{
  "hidden_size": 128,
  "n_experts": 16,
  "d_expert": 144,
  "d_shared_expert": 0,
  "hidden_act": "swiglu",
  "routed_scale": 4.0,
  "balance_bias": false,
  "tie_word_embeddings": true,
  "optimizer": "soap_variant"
}
Below are experts of layer 2 (counted from 0) of a mixture-of-experts language model. Rows are named router (the router's row for the expert), gate (a neuron's input weights, with its number), up (a neuron's input weights, with its number), down (a neuron's output weights, with its number) and show model dimensions 0-127. Each number is 128 + 32 x the weight over its row's rms, rounded and kept within 0 to 255. Numbers have three digits each.
After each expert's rows: a language model's description of what the expert responds to; "mostly gets" lists some tokens that are sent to it at least half of the time. This comes from a sample of Wikipedia text that the model never trained on.

# expert 7
router:085142175114151071161121164118119147145088139100157074156146178095065132165153077138118138081099147176131132101096161108097147149114139148178106151151114118131160097148139162111140145053161112187142163109081095139135166170072137096118112123098180120148093143150095126109164172110060131152167144181129115142178113117162149176110059115082128132087045105117111149115161172079116174173096
gate2:066158196141128144105108117084137155126233152120164106152203092164117157141166080114094160111107097158135124112065165078145153131147178054202123127135174155119094068128167107126130121163115149167145122192109144105147136119115128089165136096099128134126091124145118164122096148104125182155098098141079133122129117120165094107126081109196122139157094117133134121163211154166136103160103
up2:177217181086115158153180194142174101159100115183126118175142128127111135150146179120130105078107126141127125105073120121090170077112096094169144152121151131069106135173108105075109147108122152120095139139167074141116102091070140125087164091155072129134052138118103162065131187102130143141134133150102152121139094165121183128112161140160116083156136138171133076131137147169176175083145
down2:131128133140153185148105075184111192108143105091145161105121112118080140121183156153081146117125125141125091164179190132165147144158107081155142184170186125154138151140155084121142096148127116148197059044157138150100148153094125137109080126118132137155135144165136051120108091134102127120110072139108163135179108201166101157119127178135142124103201178117117130094103142180114166149154
gate3:167160154091162175107137099122131255079127141157137122096134144122094073070145111116149119164199160084122158132093120131086125102084188104080167153123145132114136111116082137122156096123143169140106110106125159137102116180096104153073115074107074074161151112131081128162057161152113081157142104131116156124145128104155124114064120147093103148119197091143106138120149167153113144156165
up3:085114169174218088143140149140124110084108165139088122097114052163095132141110133139157150136151163154108116114093170162141145121168144092155115130046139134146116131147083144091145081142049124096138155129155136060106114151170153168117118140134145105194119139131148054099120143159100116145067089121139133102090099100096127117094146128057052095146147098099121166092192094152123174100108
down3:116161140101088192136122128101165136069170111119076154138165161111116121091068067104145117116117134089148162132136122104126165097109185075108149105152162083159130116084161136150098148143121134098174157139128113178117078121159192167116145131143131077172127148123096154110101124050157120080157127143174138185079151125099134138177110106135181152179181162125158068138058085158172156080103
gate4:111154178121175072142114138127177160145135186088114135100157110126122080137156163136125096087067142165182159130176131168072106137116082146121153122142145136171136090124159140119151139156128165119108083156103114115131085138158129098064160155071077155144091168144144142170169175119119108129167181171125127164144100185133117115154124101068122223162154113096095115081106143085158082208156
up4:104084135165096190098133163145129080182084175122133148115145115152130136162096140127180156088111178099140113153112108096168181133128112142145121154109132060083122151115212152094130118136150121182130174181149124149108138079093157157147090134100107170167115103141150113183069119149127148073134148123135126107208105137196167177105219142101078108139130107132176073131155100127140165105126
down4:077109106141130067095072155106140141145128187151167184042117150155134157152132103153107063135144139153160156101133157106097152124070084127122107130095134071089128185082134085128055132155186144117186094160148132097119118169100138129138134131116115153117087138135060125108113124128131149199101159142134170091123126173129149152159195085093107151187102097105099120151121054121137069131137
gate5:104086159167146108183097183073105130198132132076119108117124123173086172115128077118098157153153130104123192156154134158156096213126159094151130171100118195173132135174116180131114080106130197176118072120068116070154126103108067113065130125136162092128142147132108151105158176122144065105110169151157099104130133091123088168166117115088121153137081176121138107148122132129130140141128
up5:122104061070080115175080126148110113146137086139099167116116091136110072133089115139099057144106107111112156093166075102094095067127158165157092097119128119171104156107137163165145146165140211074085161114141100201089205134080104099164147069144103084070103081102124081136129140102141114085100147107095145098052159111127126162139160140141126119123110139126153132145111118157155112122155
down5:124157175150112138113134147075151098102134182139115108192112105088105131093132104149103215106109123143137153189103157178137153127130131125111123122129075124092117121107111118167156115153133059119204051153052170105157066117163097138089159147100187095170127135119091062174095127160098092082117157161117093147115152101111171051121150115057140140132154100125128096097110126109095118109145
gate6:126112088147133127164086123099095055136128121155112138146181105097095149120121104197125058110112137064099062142105190106124152156124103134099150136132088127124121152191199185117147100121138128162180082147141145092121130136149129128149075090145152105113123147146151149115130107233129147136052184109084142101140126097140055110131133092161125096138104118125150131178178189077111112091153
up6:179071135108178082107147091167122114147096105165141180075104156103086070091107073096084113092189111113063079112151137109179104130106114172161143108085191175185160100151065151138178110122122205136078093100142116148174076138126137150147116136108135141113113115102109147149180147138113140171121129149114119167088150117148118138110096076168151156069100123130183145184137131127108137105108
down6:097169079157059101106091182157097145107129110171100114122150107168207167089181133172090188074141128091123131174175120100121141137135154106109126123131126128112145167093098139142111103065108090127113127072168166087133141139132101078115124120091107186119125134102117179161111114123070151174126102062099145103150198182105155130174161161137104144134167116112113096094137147102111061075087
It responds to: Middle pieces of longer words, often after d or p, such as Id-ent-ity, mom-ent-um, ext-ensive, H-app-ens.
mostly gets: "p", "d", "ens", "ent", " d", "up"

# expert 15
router:132112198151147101109061149176144118113087110127153137116154114085121166101151157138166101035093098171141169155147149163077129168125113138163152126133114122141136169158121114134113168064134082111125209166078087119123132157138154082160124105052102129162051125137144124092134152119119136132129095141098134192144108141129154145103097184068133109182107180165076072109090127102094170152140
gate2:122076141146115103155077130110136148130097056128130093154143112091138124163113136113134084198154168181128133086147140161138133148111158111138162116149053154110113110210053138046138175146091097101145124098103144255123149168100125104163153105133101148093161136106092137117136134134177127130119132176118150114145090104130217105121072154128130148126141104111156124121101063143106139165127
up2:194179142097098129129157157115151117123097170117134154108113125122091107122156104079118159196073083139107149143135111122076159131169125134036112163092097143107122148126166114118139211151121173125102082127143194100124162180140134151095146161142117170176133150136088097160131133132167146133153151124122128175127157128117138213148136083161228134116148080132094065144122167153149191162112
down2:162086101146135093128140135117139140142084116142146120091105176081118159138138106132129133129133153167188209133203132149110129084155132122139143100187160151129137128170110162125076141125118148176132100108164206165125134154095086099149065116070129161163116221117128143100124135128218136197145129151078134108087177072171133096107111157120099189145114172109100141162158128139151081142161
gate3:155139152161146099087140116160137125143206129102141155084130170111165137127102132117185165068194106103153148143134109149064098109149108081192134160165143086154157163112089157082087138145046090106135172096141072175152132121106145099082102154112147115167160095155126076135148160090163143152139074138119144172161129105081137085090135115136123074123159120058184076155153161152153149147100
up3:108136152167066096142100080130129154166102170096103144120149181134125121178114121190207065132092094123120104100101138124113150157143118181115118168080164134142097162197131103108142134139085126157134120074128140175124118100152148088137147165094086172148139159149120139106142158143119120093185140118099113094117127167115139160146128129131123141055097105218159045161118067123202172118079
down3:098113131188106171143160124168102077117103155064124150163141107142160163149129101145127130101205153071119100082095146144118094131147151089118018194141130143180145103140116096104120108115144114102175127115138162174146133153117110108078140137092132173162149164083125064138097131114121066108174081108111133112150158180114176144099152133153117117109170123093132044132150135128150150073054
gate4:155158106143120102081096154142155107096158153133095108160134140115152148124118161091120093133122153072178105128175099121158084104136144121192121145159042159171143112142179140178148112030129149127153180064126118092090117116100169132148161107124120132154086140148100083110182193138101138047052126124114144139145141137129161172111108104098130125147174167189158157207146117142152095112135
up4:124106114037098117102163208125084061158100135023091135099105133113078107116119135145156136145168156110164155136086108134135086123152093151120172133160154103101115126126057123148089078107141103089120149151148115186170067125103129124161145128113131127106118089158114102104158153122111129144124184128112106091170130140213128147145143042136177137176158082160178141146115147116129152160094
down4:097238122139037131138159098106129088057122136141140093091143086129096133070144149150093165091085143122135076079146146138145094110129109146081107108076143123145077219122168076110116172098181133158140127134135148117106129080130107170124104136146122157111148131121168081161162180106154168179130094132120103105127150135073127100125114159097094070098082141108116157078136137105128096126178
gate5:125097140153127097131090116070095123124122119125133146159154112102189193096130131055178088070152126131073173123155098159074150120140143160112134130129111155108162109122112132150104095160112146154090158065026179089081137115154175068105107197126069113123145125126132134161115147077178107193150105167151156176107156164087146137133139175104120123085104123154090138125073144101098113142169
up5:147098146132124084106142115099133084131136072127137111108207168093129100068138106173172149182075121137195083124186129088127184137091108185150133118153126071134133140110115164146073101133078188088106099157116111107130117143137138156167107155090099165130125107169140116071123153103167149168086130105107067158111150149096157108134086222114120074156118076172156159138176159133112153130119
down5:058140127132152177161146091130130172127124086113141144131113084137095117207137117181072093165124099113173095159073115087078188175122115100172183135133056135105136122142177108127128157141164136103123170150165096139160129158143090164124145125098177146108080113160110168123183123105178144091156151128179133105126179100138102133098097078108150116132200150087151060128142117147114154074183
gate6:090088088121146151144161139147141209115188140162133147138128195105152106115147132132117161133108150073060091129104147077035079154148132110141146136123109145141076200167188117126117099084138091103152106123047117163121103167107101128118107083091165069156119081167129117140189158101122113141130142114157116148145070135159098133137081110102104122104135162107108110203116085099152151111174
up6:126114069204061083132097182097094098132150098152121097102115123122138123124066119143127123114114179084163136112158088133067121133158150124119160152155082107122070179132200195108099142152109070107123106117114126140139107172115136109074119110086105102160123095132107185150108166134115134151110106099071135096164111095062089160126144102108176145161154135163078136162192088066175149115159
down6:094108137134071118120131144075107153112112137112144134115106140078088113164169133108127176108132129077155050136150149197159123135102127141112095187230145123124106117167093163167158101188134091115151129097169133127171125158131158136138150150116072163171127141036178182135051169165127104116207101106105191080117146105128112152118171124091115113116124135135119100087156122097121128093131
It responds to: Blank-line paragraph breaks before headings or new entries, plus opening parentheses, en dashes in scores, slashes and the digit 1.
mostly gets: "\n\n", ", ", " (", " =", "/", " | \""

# expert 1
router:083110147172163134107131098155138135136160130130130117155144096120099194088132128143169105064189053118115101128153114179085188150140114108154126151110163095137161118131098097158100134090176156112199120160089151103144154078112131082124128134094142136154040110136100157107142166170140130146127116114037151127131171192106099132071084088059167158174083154109134095136160125119109167151166
gate2:119147128145205162092133100109201127126137116079153126093101122079091149119215197129126144140063092101070159093142162148131119124153088114103125071125152106105145089097124118149118089124124158135157136160145139109104108132119100188169163104114141120162110127139061066076095101148178090145126109124144111166135153058171099133135157063140139136175202156190149135141110110138097143182149
up2:115196131135128128076127098078166102108156125047141098038124077148102107193120146099072134059123127087144080103120112100054139202077130130119129117137110106133167090119107117167142133116133130133132100150124078192126105161050138204103128125123091149179128141123092119126118114162145127162093130140127124114148129132095099100094162117086122134137178109104144194131186108099173156164123
down2:101161087114131165180106171162061110096089093093132147135123157091145091052100156144115101100123154137093135178100121106166097133122159092161153105140108181137155142146126115118168174171177113138149158093072050115089129154056137167105118116130139126125110139159138164116098062136153105125098196167173162130119118141095132140118108143156117134174078210087100087170152147176106138076170
gate3:191121115120173163131083145166119091144122094062118143137095147156142119152160075108082149203205126123103127114142088196097158127176118110124183106110191133129109112118090109112116133094114130181109064178116109176108104150100145184184118029075107164065142135158135090126125156146152125139092130134131135077130102086104135135162122138169094160095115144053103110143113097109116144118120
up3:127145080122145158145067122119126114095126187188181105113126068132111089097139158122182123161177135119106137097139136156121136174113165052116134134166157063134166144123098096118116090152136117125128139089128068105208083167176123080130163193133155127097125095152123081151071146149115114150121165134096124197178067136050112140120113138149079110154130166090153146136075189138153110125126
down3:095120122155075075116164154159135176099106126102077113127175196154189147137087102159120146099129078128074149144156154119134172111118081163140104184122119097141144093087171112115159141115102100098095185170149127171096134135121152092164093126101138116158108116118153132102164080098072120139114149135181139154076160179182090170218132103075156091132138084097176182074121128129113122162158
gate4:126122128093153131195132138141101107123119178104118189177152145148114116135132157129117146157158112134171118217158118113121139122190087145131125137148172127109141100180103122157094141107071140113117156088126132131109114121131171163142172059127005097092105120121161110111159072079101132148203083136100121072110154160118107136089086107153068142087110119114120150200122190090109102103100
up4:138112144094170109116103092096079112160118122173154105146113162110126081107106118065158180125133102085191095148106084185133167122164119114130094100107151154199182086175167114123101141116129126113162139099157105119125072116154123165098095132110108140167074077095160101104125103154116079082104143147198147117101130100102155081184150081125163076144112112123115164135159224099194091141133
down4:111222065148178180119141139136159094143146131146133067150153139128112116111128131123162125122147137133099139097031166184081148187150142176129115108057110166112117193153116095158131099128117119140160135097205119105142167098131103123134109127149170108110109085128128127168100108074103179140107099162163099227075131128102076133182129093112126097075092141144127097124131121095096136117145
gate5:156161081067156133119147108110067120130123153173104116168129080131052098076130115117028133130150120137129092140118113129056124089149133153071118143134125081131156154130126180182105143137166122117184123119150132046118138098136133137147179089112142066103159086060120162154090099120162138139151058164153165122105147188104120079124056139110116134142097142135139130160126140151185161122163
up5:145149148120112109135096095123097113129147104104136136147211101141119131145132155118154191152183112134137151120125167143138195150134132109112130171105178155099145173137114167150102085108099137154143086116107076101136131102117163138114126151098146057090138173208072135225158134148143148143045129121119157101132120135054144106193148115100109099064143163179126108058075154105098120178116
down5:090121048105094138105181158116117097140136179184135164157084121109082136087108160184119129148096172141175182129147100154146131132121145100121148148097196116120112132128151147113132117142174086099133134149108097099087139123075067163145148169160154114111120116158161104073099156079154112111135137097122098083088204115113141114094109108128188155160116126051081187137120081139180153179063
gate6:150131159162136137126165058144115158127103183184151087112074137112134162129089137095120187161140127149119115088108156128139074130148103136137105118168111147141071126097112114190162172090158149106096133112068172119147117107131157145110180191083155120195115120060084041146148185134167141153110089137128113091083117154077086126151097106112138189082080142135098114105152084126091111088094
up6:103125094153096138091172189145121142147142166121109089135125155105153084132138066112096107148124137130139150154081101181070200162136173144119113122149143192152188135155171150136082165142183148118130152112124156168109141081065149167102129143074094136139180139140123184117133132175185168088081158137083063143144067123087073116081120175094134099150107134125181092134129187113149109126104
down6:157180174109111171132138088121138140116150078146144131122087145156151125185103114108142107114117177132088125090129158080154096107123100058157127129078127126120093160114073095182165145097106112081170092136073095108150157203098128123152075132211151100160176097123115075067144108042108161154148140104158196171134170127142102136133132163151152190148116155140158162120142098100131117107087
It responds to: Single line breaks and the pipes or dashes that open rows in tables and bulleted infobox lists, such as "- Released:" and "| 2006 |".
mostly gets: "| ", "|", "\" |", "|  |", "- C", "| L"

# expert 0
router:157096177093144082063125135125132194164073122093110120130146127160138144188136111143126145118133097150087101123084122165150112154127179163102161183140087140187091177108151109200079102121162135168169184200107150153166165121116143091103112152110102116137144092106135133155155081156135105101094158117068089099106136105095182081129117119067159139128093074142181077127139122104081163136174
gate2:124149096154118082114081133144125099137146092116100130020161115131133118117080147148079107175114121135027130177076069166150140149144099190111104141123186143133130164142111078190151084217128189161150138131107163138128143113124119149098091074132164101161094143130094097160157135113123109152149103111130151174149132120134153158128161163125098143168125048077085165129117116154136090143115
up2:082078081064113099132128172133077140152158134148095089126095101148121161102079065117109149109117196113105138155071109064092115101136145107143114109100147107155176172128129162167115170130101187126187135156155080138165084181059109115076150142202086125115110114120181111095098144165129106136107092132096175099160154155134157130174154133140140083161129105157140086095184111110119101145076
down2:150172123114155197117144201116145111132188125092105176138166183136130143081132100125091138117121125154208124116175163113103163154026153115086158096158136149105118080116091123019121153140120101152076142119101115111149136144084106135137147120116150150144168094129123149141155100154150069137171149127073069158145133113059100119107139120172140171104132092111081110083130160124152168153089
gate3:142154107157126126161142089095180139130115114083178085140133105179111139098118157102090156142100140097121105162157143109165089127092200128143105156185124201131137162117105140176092057115095142134166133086138146147166175130142088052122152177098118133111201133130096147069163119062132091178150103160137119122157062125185099146096137167147143114175089134091091159103066122097164147151112
up3:121125130128200120155120179130084062108147113108140081071124065157144166114110134147177150104110124151107070082150076095211183140166140105058050130075148104146132132151136121180171137113159083100103083102138105132115155101189166144188116170131170115179140136142101136097123151122169145073146166137129127122133117132148148091112192151089146171109127135145101145195126136135146113142168
down3:110180136072083114115113146119123153109114133169112101100124031205120115136128123142150096135086193142146144087180121196116111194141107160140100108145130138138121120112140149082090182144145184144093122075111155200092160136122125124153113210076130108177120138146119121144138155086171137135092161157150096126112085149111155135113182097082145156177116165167140157081116137118121068094189
gate4:143070065129097118158130118166092119191100089135154183116092159098116094111119152046151147084078126124113137156150148091092129144110120147176132088151143151097222205112135143145160159116071140155112076091130074115130137113075069155139133122157105138090153131145113115094175088113160129149130132175088110111156101117140228151149130098119137096101130157177143095146095181108143160157143
up4:162089101069139148084091092111088156151123094099114125113121139067124089150066090113162144145142122121136164179116131070128132107101125091123145154102156113157159113135076167077108104115133182123125171137087091160114085119154181111143166152124100139119057118125120150120133184158161178173152073138170091140109201044095130112202106120191158122141117168133115150189155110124155113178098
down4:133087109064101131149135161184107140145095163089111128159143148127129113132101175153095113119168142180077145130100164135120118150169116163147170073142172120092129130099190156215160163152096103123080129121107176121099162157096172142055111039142109149162092148107085145072161144151084071127116136128125094133175111138137126092098072166107144143127117183142165080104129143131195097089108
gate5:132108127145120124102136082147109090119109128103094059097079086140097142117130072152123116170140065097142077166085064158140093166134175165148097170074116138187117083142063083114134094148127120154090116110150109099173114135160126153144122150105088140120192140110164167151128059161135136116100157188142160157113127130129119123070179134176194121131111164144152081142106076177058080114138
up5:078118157109137128124146130114138161145150100193145116133074149092103165092154164165161124199157134097128123155165172130084156092065067110155100142092117085092103143164081128097141138177144114126076169126082090170133112171088142118148139070163109142108121099083125106114165036112081144139208115138100150148137104109073129127131118145149056125116157141149178123110111104072107070088101
down5:085166129179122192181123100129150097080084105110117105163149132145142153062101107134086139146150119134113166121117109154182104102136169104155222123131099131127127136137109086180157066111106160093060096103149145041162144122126127090129161157078095147144123139150105123150085109136090104102136120077101142059115115151079163135164128149144172086103087106188186120132107100106198117132162
gate6:155095092061148107174140149129172138093171112193139110125136114170151105117093147123124141123192168113126082112077066158075155122169127103117106142136139091183151128064142156164130174098154139136162169168114158128118096163126110147129130039152169141113128113154108092134118166194099120113067112180124096103140069115152103143109175204115071079117061123102172142112119105134112167101128
up6:113093175134168142114194200151162119101148124172146174093103123179122163143140158139124144080138159128124134093173171093073094146119101127168106197138132133185045160114167074156138098157136124099090116110088153079117056111142143146145129139095099151150060149152128112128137184119153103098132171156224137173155111086119136154110147109087151145150148100203119138131125123075127120143147
down6:112121146095083129187135177090142133191141088119165119137132095115045139111105053109112148108115120166091149109151112124081166155150150099119068163100163108165127185112116145143096127086118073142151130130127148129121169126054135164110144142182170146077133129143119154117071174118067114155103137167210186115126128178153126109102114169152061115150125138105086143195101092136114086091144
It responds to: Short vowel-initial pieces inside words and names, often before a suffix, such as Tant-or, relev-ant, nomad-ic, be-y-ond.
mostly gets: "or", "ad", "v", "ant", "il", "is"

# expert 5
router:085154119114148093062061113196172171140090138088173102135171101129099143149111147165141146068127076138104145153136138142093175151112105064131180154166114101162152111092148129124098221096166114154142129141077072118176134146151141088143120111072108147131114101095180110105114126122145114106093164116112150124127139161133121161073143105082139146186106144091103065108178142064153170154176
gate2:083071123144058095122111073137160134145081084143136128187186116189134144140187137169119138160139170112114134144129175168148133141159097085169133096191139146122090117087157170156151129095131095067103180123141112155137125131091110139115141102186145163145123144122095201123130137115109175134126147103073078122172166183065156107122124135146106149130140162143201104194096097062138146153101
up2:160103137127122173094144154150117128110087102099117131120126171163110119148086068098161109119138147103138113219149113101093092126176151123148141108172172133156159184129123146094130098076130079154057162150132039134139164164060141153113142086106162113129161143091160093128112073124194134172137086156133127128092129094179166207117080125121104095126160103098094146120124185201121129098147
down2:130102088142131073162086134135132125089108195125115095160164113115071158117140178082146136117095114145154145092129178091108098125180098102083074124131132128137108152094106103107162150094107135171098164155155164111136120124072072080142148090090144091090110105128148086144104108150130117064147178144063104119181091132104027114187168130144099183111105103149147109170108118113091156126045
gate3:167100152171132123140067153122076105131069162065142088143102113176128162103074189131160160160101151141156118086190095099124131112100116136127160112214187154104122149185147159141074140076120094143159039142102126118109116153130124079101167176093136150102103149157175156141087151075120095120086107113086173115125121172124134149159114109073086134125098137130110151136121137096203133131159
up3:140110171126075128085131171115147069165119130139179099121114081103172160180125072181138121132081100188143125089146182102109099133153103148154098125024093076115153125100126099112138119092134099150150076119077136163084132090175105090176164162163132156135074128114152074086153139143123097178068107118189123150111124170132094143155182078131133147144116106185118142152153143135144094109101
down3:130126129140178147118086160109126150139095073159172095132112162111113100135129174100153139123141194089124118128077125137178131133114080063128138172148140164087124148157114154161073158156135190141156126082114125169175161128117116034050154181050081113152108149100121166190110130131117164094127149098121102151137105090191136150160163115103052080116121122116124119132117076106180166121135
gate4:146173085137110118116127031161127123115122086125114113089125085126116122144080150151149165135124156143161153135139121192156128076163064101141158099121107140135129163151142158113171170151106148224162121135123107178137167127156179195151120121150103118118099060065128150105082153153114150149117073107105098111141148138125132110151172198087103127199155135153210090125157105127191160122117
up4:130116148096099147140085127120133141143124174101174125088142084117104056101128117140143107168096097138091073139117162189189082088160133101114145116122110151178143176155156104090153073115121155102103124201143175101108062111135089168099112144057139105128161097156092094093060100067098084190126070142177094175107148092105161101171111117094152155151155132156119120131081130124117123087121
down4:160153170107149111077159127069127156076189121159081134139174146148123159119115156106154109101133139167143144123081100077040154143104120129108050090142148139176121164109072123112161148105149082135108140076121094167188171109158127144165125171158134171129099156064104192106131133144128118095109163105112123043147084190114117130090166161113111167084113076126112116129157083170141119151138
gate5:129090157145141162138098152116154134175147128120113135126153160181097121134128151061064131102126081071164141087137131116112106174116182066131134139128088187109073127071115082140063151122129102163163093075105060118153126137111107059155154118105067086147089107119168120110146140099153075101068107112102107085164097133174133192110124083099126139080076110107088156142110117148177110150159
up5:181160175142161118129123115105099134123201078093126123176078146127140115101098098126140180113139141165089126142163057127143120113182130146100147158119075129163085091146157118142096114129175122138074151105116113104136091138121160123151127078124100115125090106185164230135153152167162147130147154140135194117105115141169096112168163137119136130130180154107088162044081107138200078058138
down5:090111087178148138153182150163127068066144065100122107125125079107128117178090110181127177112126137094083084109111117184146123150191118149130114104138199173126109149116162113158144085118108152124135122140115168095107058143164161167066094151169133153105164107135106148106096116173105186151131126084100124080127163124104092035174121191130141161167144072099097115123106129127163131102129
gate6:133131202117187146163139083224112133173121065105174140131095124112103133158144221163145142161141153160141107125211112126095112079112190062126100095107118133165174114118143161123074130118109109171095129174137156122155136162131131139103147163122101155130027112146093121149164129167129103142140135131155155111159137115094140162126129080125176116139201164129131103129189112092135098129148
up6:105148096149158122075076095132153142084085106052092146141139058141151139145203133118084114133130149178126159149133185132194139167136143106170129127189152138125104097126144112104151155153111097168088074102104059150135081124142120096159080108110145106138107131153157068087089157165111089124140072148145159154046191176112165125144121109085109113143078112119115160164102185129114151146110
down6:103113115125166142116132083121174108113113136079077161171100079142159181118186176158112097110175127200084082137135138157128051098131127134167093130103085108118149130104081074173115122074157062073176142166148129102144105145138167109105091107120128133146128083066109144039134125132053097115130135094137135173076132136150124100112157130131154112133097137096171136131144202111143072116114
It responds to: Capitalized first pieces of names and titles, often after a pipe, dash or sentence end, such as Sal(ale), Pro(stějov), Le(veson), The.
mostly gets: " The", " S", " Al", " M", " Mar", " O"

# expert 10
router:103124149153137080138102141161134159133070146124163130143104103101071134134138168154167149068099124102085117170155102134073147135129080102125188123148115167107138130048118149087091152111147120191129128209063140109160135090174170114091139135129092101188085144097161078094171108141159121124149107165087188110135118152177125095119073177077150128147131164156092116165123153125068157166174
gate2:077140165127184123114144107166175157144119114097110112104168163140142146064132172130136144125096126106154165152120122176112178141063093125125140157095140162138128131074071109156095088131095129142180104143127167166134111110141170122131151166126157178196126127080106106139157100124189182149096114106095125116225145069117066138148119114138074088132032146131103120133085089118080096109083
up2:068144139142072155142156119149150097098110122100097159069159092162183146123108161162125076141081176073089141161148144141097123104183144082131103052105089178157135130125085102178079133128153161120120085139167119157174129170128072118090134066080101101174140143135062132122122133109154110088144148158128120059149086081119161089109100160125158180108168178124142117109093116099081116156100
down2:147090178154114086104168126113088129100115098120142116215071156099110049134102133107157135148163140104122109152096166175160144098137135141121124072191096114169178152137146121094113102139177136150095079108090107099099237163158111093098107156094113132105099161171154139095126178146082136144131124124151172169109113074143158106150093127071159143125112153093187146167176184135120129130099
gate3:168119056179159136117120156095155080093106102108134116108152136130162130081103141098141130122090110136087144138068125112060107093159150125179155158115092183093135111178073159071126107070116108170149112147084074088149147130104170141109108105085100198111120110184127156102096121099163131130052148145176190143121117080125116092159142191174094120156120132098092097093133094129119184163105
up3:127118136092140141123084142130137134132109130119086177094056198120073061078118086103168193073126139104148107193137162130108138086138118130146072083084108113185118113099122193117097128157140071143096152095146144150128129146133156131178102144145112143107137105154125127084109095098166143142122094085044145167153118091128054163151198128138114128103110148134175094135095158105160204139152
down3:108152132115179130101150126123069173182153119130106079133181141187111108123078103136123124132168169197145146061081123087168139164142166169115138169140143101106135171076154080125221127137137137151144126094152131175111102127078088142104135120118108101133115192129134104197213119136071096143185169173127060111103122165115147149132128096120146158142119118146168149149121097163169133141175
gate4:140168136137127087153133130112148109105068129158111179122108085104120116170158171099157093128122087165106121078091103114117155124104114125137146154133132168128126126135084102113156083137150114185162126172135134110133144150157095155157127114142099139139124111144130135144114078128131208091115132151133088133111119142118166090220182130179152145186072158185198101112030221091122201145172
up4:155091165130135126164134097161134169105120183068107114129110104112114089153108126083086126174183148092090090117093114218118160098199146094103122171127108089180166130099118119103116101107137074138146082105073151132176152117149098069094144109144189142040137156138073095142164072107122129175172142128113145119103115106164152122138144066104134114122196104097115129076135088140151091135120
down4:148163148129079095107141168142142137097067146187134111095098141099085117123179105139115125131082163175120144084104168155139152181105099100093189136096101113089131113133101169127147100154074156110165130179144113105183155131106132163139106133121147088141108161131169159133141151125142188072106142120111138141093194145133089109127142176160152130180046048177147179173106182162104136202127
gate5:178132128153108102111122132112134146112137145145150136151121103088098089084132131124165101055081115048120142141170075089110135156161116146122193120094095192117065102158192141122154110099092110118107115116066110137181073096085140112106181098124091172166138134075159140121182127084127151075196088178121107118100130097132072120179097143153188135115135127125088101117107141108139060096149
up5:127088154136109114136121120176114112154068115156170095135124154139107112082152101170135137089083097105100131207142139168132125101106144121126145103102099103153117105113095162164094073155086085126155140137101131143106138147145091114200141203166094028046205139185135107163117126101139081108102132132110090105133117104141155065164168132156102091098120126119136169118170174132126154167057
down5:103162058126104113111114128163167173112163072153107108110143146181097149095132114176080127141156131085154203108137188111128135153065115141171109111055120123150101156111136164150153082116073129100135093078134129166105210110140145079070146080044146190099099096165124123139109133127160151105130124102155125144101110108097142101119084120111162161168168164097112096131096094109131125156197
gate6:142117153121092114095104134062132114115095123116119100120159082137090195111096185084108115164127116171149187106128138124139098146144126100128123130106150076144165082195073109105107083121135147189122087123112189138090122118125090125177146149161118109177112072114124115077179124086113148114107217184143079139053162102121123148119169168108157150135162088191122095168114113186121087136087
up6:114152173143118110141129134126086138169114140146102135086142110166143094157111098144100086179164154112127104089066132116168160136117180113139105195100074095107074147149112098120109119145125114115082111124164063098139157131114204112053079114118146065198123098142178112141099117140148106110134110089105188130154149121134151200146191099150179208095176170115147110117097107111085100160101
down6:139131075208161183116125150107073093030153130092144167166076118126166154113128059192152117165076173132102125102135110125063154116134059195099125107161141153164140154121127097113131159195087129066125089183140073136146121117080110172124125109165142144178124121112108108148084150140121111169126147076087125128113127146127137080148147172134149170135131174170156099133123114158122126130136
It responds to: Single capital letters in acronyms, codes and table cells, such as LP, LMP, | P, plus the piece i within names.
mostly gets: "i", " | P", " | N", " | T", " | H", " | G"